Below are experts of layer 5 (counted from 0) of a mixture-of-experts language model. Rows are named router (the router's row for the expert) and show model dimensions 0-159. Each number is 500 + 50 x the weight over its row's rms, rounded and kept within 0 to 999. Numbers have three digits each.
After each expert's rows: a language model's description of what the expert responds to. This comes from a sample of Wikipedia text that the model never trained on.

# expert 4
router:383604475467503420434487494434531542463531527508512452571555472489479534538550504463519500457577609535492557484484547417425633414593484553552450481509491605442597585563556494484481466498559533531487472519483597482541506489486456427422540500509559482597445515485436450436492528454496492535503560437386487549496552560449469466599444424498504580544520495533517486485547492405607524517505540480456513479531603498535490458496541591562426468545523523463470495507534512536561430530504549
What it handles: Final pieces of words, mostly plural or inflectional endings like s, ies, ians, ations, ing, and name endings.

# expert 7
router:438554458589552461464570520474508447519544459622550474564453550428470572634481532493519598475529561480517523445520478559485517479565513499542387432522459563437548604549547503458476528409527536510422527489564526482452508466522414453450521481433562414620572469516478433489449544401464484550552522489482462538465537515416485418419584522534493501478590456520589563529516514457490516450424480453446473500556520547462572452593466538505473517522429420493532507455486463476487549470460473
What it handles: Capital letters and odd fragments continuing proper nouns and acronyms, often after an initial capital, such as Costa R-ica, N-é-stor, AM-C.

# expert 13
router:448538546558527464518563515468466528614622403503506398536453571466473488578570417458536470513510504430537444413515508485524564414462513446451511492487531577522435460612514543471578579467443485531377564488460497474490437495416435511492625530537482499511514441509488497483429481445554549541482535452493564513445532537478498477496513456538453621517536516494501495474530497483547436552444630524441482528488549447432590495513496396434479394507489427507443470544526523559550467464519448
What it handles: Numerals in match scores, dates, years and table figures, such as 2–1, 29 September, 2020, 1,093.

# expert 6
router:479533596579408436468593537535540462487478442518509557507528474466511477608545564500511464522485565482509537525590573442548545330488486512497509540496520469450496567473468505500601488536484528482468447534487507514484515457470390501506557441440466488497472532497459440514540509471595512484539524418523558508469607530570534545420463542513471592524616500584543559495568581418513442567448500562536402452557484455417491543525533529480524546541570393532525549484572457498435439580477533
What it handles: Line breaks, especially blank lines between paragraphs or infobox sections, plus heading markers == and === and opening quotes.

# expert 5
router:493551450512476543439501522464553466525527456516382501619464459527508529523521370505475447603517549457567514507564577459458470471529460453636415516472461500486588542493553448510560581392509511465512471521529460510530530482418401461467512483488505369511512547498516571601514578461632480531511533575503539535542573462475485406520534455534610463536559453476454533516493551471470497546499558460528514558470444536491518526504512516490389495554596539470547541473508544454494458435427563
What it handles: Mostly "and"/"or" joining phrases, plus role and participle words in biographical openings, such as known, born, named, served.

# expert 3
router:452513593499529499462473520456504455560499477588458514535500526529481514472501518501440519446575485478578558444520506512436571477539628501527486400562516518499517522533444484422512517442441477514427483471524490527587448543470367492508498464588571478523465428447444548478508432508498542388479404404454550576586536482431503517493512484515489555551591463420543494380511510401551539494478472472552487510518515530391502559568546455489515467457596517524407533507406448404511396518437525
What it handles: Word pieces inside common verbs and adjectives in running prose, plus function words like not, such, due; e.g. st-ab-bed, subd-iv-ided.

# expert 14
router:499557566522490368521501519552541491559570483453465530534493468525572509527497444514511582511555488440520463528516532470433459520451533516512401467582497547484489563542585578346591488529481506522516507411506552447493435518467495448513489317509473483564507523443482503550463473504470543421507534518467593502575494538560474529423475467547500491478520483537470544456499483372552451482369556586476396472490505518475457454500400564459518501569600436446537529444560516521515520580472506
What it handles: Digits, decimal points, slashes, degree and minute marks, percent signs and units inside coordinates, population, area and date data.

# expert 1
router:475542527552453473468515511557572464471650503516411538533490506522487589495487520503502490543556576474493562449506580464449528391482480463500508511439501526389485536504518497391521450521488473463520493477508476446548437477510408480401525532411610474455549557471404469519510447526499594428559468492475502513525565456574524545506541535543493453463576446588528544472536473526527443609474612600464404527496470467481538483563492568485360467510485496460508417431527461550453474601465501
What it handles: First word of field labels in infobox lists and tables, usually after a dash or line break, such as Genus, Release, Date.

# expert 12
router:492466549531337493423481458497504508510459508556421456557476571516456464460549468420384552451509541465473558528543516414520500488544561555572474510468531479511567497565536524484576541414583494383477503508491448547552400433466402414467539368479502420520513496437510559482574535420562485398478510482524526463526510464523455437455479480510491571446536499491448504493563419408501439533525485499429492522556559533419532565525507501516448503508452504569441472512549484461445548459379541
What it handles: Copulas, auxiliaries and articles in running prose, such as was, is, has, been, a, an, most.

# expert 15
router:462493473543429558421541566462508468506497473517486517529408582572491440496529566436426502574520532512531440428521547493498538430593540512511464385595562512465489526572486558478474541510574481502508439420485397472582504419389516458510565543456459540517540455506469496504545461428530461456512495430462652526527536451505526480454547473479468588548509445525575500503510519489513456491481515561450497412479528565546509564435581479408415488577547394559477474484386517477539554466446568
What it handles: Short consonant-cluster pieces beginning a word or following a prefix or hyphen, such as un-l-ikely, self-l-ove, un-p-aid, fl, gr.

# expert 9
router:429496512511509511465528458523495418573490515609494535529486538469466446505502486432415466459644526521555574496497643491463519489501455529606508427514481510481491580608398470426539538414453498534414525561569465510557410488426526480513553522563519437625460501469533530531347516556537514523559528430413465441484505437452532447542539476559530494563563428553475534378503533478503498491452553476503504544471486458488496513483524495478478526549521443519504525555425434475468479601493550
What it handles: Given names and surname pieces of people, such as John, David, Edward, and fragments like J-oy-ce, R-enn-er.

# expert 11
router:515465575456427483376533472563455452547521422608458504519488522549475500598479467535490497477512545466610463520480508475467530439539493468470491540627542508514433549489612478543558525454554539419484550519499552505482470443390364487459511526579458429534464463473552565522484522406616556524557521570492506520499567603479552470544514482565431554555507508454463520522541494405542515557471479518464439458591549509522503514450532445496535504574568485512537511511420413470495383515464556
What it handles: Commas, periods, closing parentheses and quotes right after a word or year, in prose and table cells.

# expert 10
router:546510446495510469518522494427537427494597471507549446601472473474493488567339424472460449513519513506578499543464519427493503433432511532457494483530621574481487497520421483441523530485514480508455497566522498445517523464401536495520571502484495510463475506482449521493444547493513579546458465424355508529481685481543552438536538515576505559399529442455539470453535495498504454575507491486475517489462497362410533571427499557409565464477550525445505475474547556487539564532473573
What it handles: Middle and end pieces of foreign personal or team names in sports tables and rosters, plus sports words like football, Cup, medal.

# expert 0
router:497493497614436526555468547489538501501465498586411422532463541527506521561545521443459526420543493483507539561561558486461544546476557511493496434498605550415514514496469466563543568441554444383481451521574501497481525451458479449469513504559494515554580418516502449540533491520582451531455445487462509591415580503576538562513465495529472501522474528567504545421531589534448442561349537527540560512471522589456584421565533439441460448534406488429485399455496515505457451471448565
What it handles: Opening pieces of content words after articles or prepositions, often single letters or short stems, such as b(odies), Ph(am), dis, Secretary.

# expert 2
router:394531484446483483519532574539505407502494438535396499609513455541474488506504474481455492478458583517512603497541479377498474484485654440541469502523534525545580487458474413497502530404557593459481464476465544513453501460518341477485458499552482441570507440503520549517484531427516587429450545472481601545450599506550605442511485465465563544501535542528510549454507460493591425500497520556476417537582488520479489521576538454453486507585568441491445517415518507484482520515459545
What it handles: Prepositions and articles starting a phrase after verbs or nouns, such as in, of, by, at, during, the.

# expert 8
router:419584575442491517466538549492540417526530431526410492528534489533495452552459490527406498446470474491444488475516454482495475491525510483456486480448560534437450568525613489522571482449549552389526533579435544527475424556468409402488578521553439416467403530453503497522492468399565580479495488553556583533590568441492574466447513466489500562583527416537513547468551550544485431515484504565585456561588520466508567479489486490509457589513432458467464450431510495552435424517427536
What it handles: Table cell pipes and colons after infobox field names, such as Phylum:, Coordinates:, plus semicolons and dashes.